python train.py --n_layer=18 --d_model=448 --n_experts=64 --experts_per_token=4 --d_expert=160 --d_shared_expert=128 --activation="swiglu" --moe_layers=[0, 1, 2, 3, 4, 5, 6, 7, 8, 9, 10, 11, 12, 13, 14, 15, 16, 17] --router_score="softmax" --normalize_top_k=true --routed_scale=2.5 --balance_loss=0.00127 --balance_bias=true --n_groups=8 --groups_per_token=3 --shared_expert_gate=true --init_std_router=0.013 --lr_router=0.000218 --vocab_size=16384 --norm="rmsnorm" --norm_eps=1e-06 --tie_embeddings=true --optimizer="muon" --lr=0.0145 --beta1=0.93 --grad_clip=0.5 --batch_tokens=131072 --seq_len=1024 --train_tokens=1211000000 --steps=9240 --dataset="wikipedia_en"
Below are experts of layer 10 (counted from 0) of a mixture-of-experts language model. Rows are named gate (a neuron's input weights, with its number), up (a neuron's input weights, with its number) and show model dimensions 112-223. Each number is 50 + 15 x the weight over its row's rms, rounded and kept within 0 to 99.
Before each expert's rows: "mostly gets" lists some tokens that are sent to it at least half of the time; "comes after" lists some tokens at least twice as common just before its tokens as in all text. This comes from a sample of Wikipedia text that the model never trained on. Tokens count by the router's weight.

# expert 13
mostly gets: "′", "–", " −", "9", "_{"
comes after: "1", "2", "9", "0", " |", "8"
gate0:59 59 73 56 59 62 65 52 60 35 57 62 68 54 70 20 04 60 24 49 19 26 26 51 36 38 36 56 68 59 44 33 61 64 21 42 32 46 38 54 69 61 73 22 72 68 57 26 45 44 42 67 52 32 26 41 65 31 65 36 60 20 49 42 36 33 57 66 45 46 68 45 54 55 37 59 50 78 57 57 45 26 69 40 66 41 55 48 65 39 38 52 60 10 48 33 25 43 39 68 65 46 10 43 72 26 40 81 45 69 59 48
up0:48 70 57 36 44 36 62 33 72 53 60 73 38 62 74 64 53 33 45 84 32 15 58 61 26 55 27 64 40 65 51 35 29 57 73 54 65 49 48 38 59 49 23 42 56 72 49 71 67 70 63 30 56 55 41 30 36 36 34 70 45 43 68 57 33 11 51 46 32 46 60 40 59 48 30 69 21 18 53 41 19 80 56 59 47 55 59 84 26 54 46 42 50 29 56 45 43 44 40 70 81 51 25 38 58 54 46 59 68 49 32 56

# expert 1
mostly gets: " d", " Ch", " ch", " Fl", " \"", " th"
comes after: "\n", ".", "==", ")", " ==", "==="
gate0:44 33 21 50 67 56 48 38 43 41 50 57 54 74 68 52 69 66 70 39 50 39 61 36 49 22 55 73 38 42 38 56 44 57 46 59 55 57 33 55 77 27 57 52 58 20 59 58 50 78 44 37 41 67 61 63 52 52 53 52 21 61 49 67 56 45 61 57 44 10 59 69 20 53 75 50 55 57 64 21 49 76 31 48 65 36 44 52 46 71 44 48 34 50 52 56 43 50 30 58 45 40 52 31 42 54 33 23 54 59 58 39
up0:41 46 61 54 78 33 55 42 83 42 49 44 45 74 38 65 26 72 32 56 48 35 83 38 33 44 59 66 47 54 61 35 64 72 43 44 61 46 65 37 57 49 61 52 59 46 63 57 52 41 56 80 44 38 60 70 45 20 75 76 51 24 49 17 82 27 54 36 82 73 56 42 51 46 39 89 77 73 42 51 36 57 22 54 43 37 63 26 49 41 40 57 58 32 76 54 39 34 34 36 41 38 43 50 66 35 48 94 65 32 45 59

# expert 3
mostly gets: " known", " built", " Died", " Founded", "born", " Spanish"
comes after: " ", " was", "1", " (", " in", "–"
gate0:40 59 62 35 44 40 43 45 30 50 61 41 76 45 59 91 53 72 27 56 39 65 55 49 44 56 30 27 22 43 27 72 11 48 32 17 51 29 51 65 80 58 54 64 58 72 54 60 50 66 79 43 41 80 58 43 59 56 44 41 43 49 42 62 64 45 65 80 67 67 52 25 54 65 57 42 54 72 55 41 23 50 62 37 74 25 86 63 44 44 37 41 41 38 67 51 79 43 59 36 62 75 76 62 33 63 41 26 53 41 70 66
up0:55 72 63 25 35 68 64 58 76 68 69 53 50 47 42 56 69 27 58 43 10 30 43 53 39 25 68 69 32 40 38 51 71 52 45 57 59 22 33 62 26 47 62 33 59 62 54 59 45 45 36 51 32 32 85 32 67 43 56 39 51 77 63 49 59 45 43 59 56 71 40 71 61 37 46 58 31 41 51 33 68 34 51 49 27 46 12 58 41 74 51 24 43 66 64 49 34 42 65 51 57 32 51 75 24 31 47 46 51 38 60 20

# expert 58
mostly gets: " n", " inter", " o", " Inter", " N", " par"
comes after: " ", " a", "N", ";", "–", "″"
gate0:42 51 74 47 58 53 55 72 71 45 56 72 50 44 45 64 68 62 61 39 29 63 68 39 43 48 67 37 48 52 33 48 28 46 32 09 62 41 38 47 60 75 67 46 64 28 61 39 76 22 42 76 52 63 47 74 55 50 65 12 34 64 49 52 42 63 64 59 37 66 68 39 63 19 40 43 44 19 43 95 60 73 52 97 31 41 41 42 81 39 53 33 62 45 39 43 41 68 39 63 31 70 57 48 59 35 65 76 46 38 27 43
up0:50 46 54 64 68 29 12 54 42 55 47 67 60 52 21 79 43 38 28 49 36 59 56 51 48 43 27 63 51 60 45 58 53 44 47 28 41 71 55 39 35 64 63 17 36 38 35 58 55 45 50 49 33 58 68 56 60 49 71 40 43 43 42 38 60 71 74 40 28 41 41 72 42 74 57 56 28 56 74 51 58 37 41 17 38 44 41 60 35 32 46 51 49 02 62 57 56 26 65 70 47 37 52 22 56 61 40 46 52 60 65 46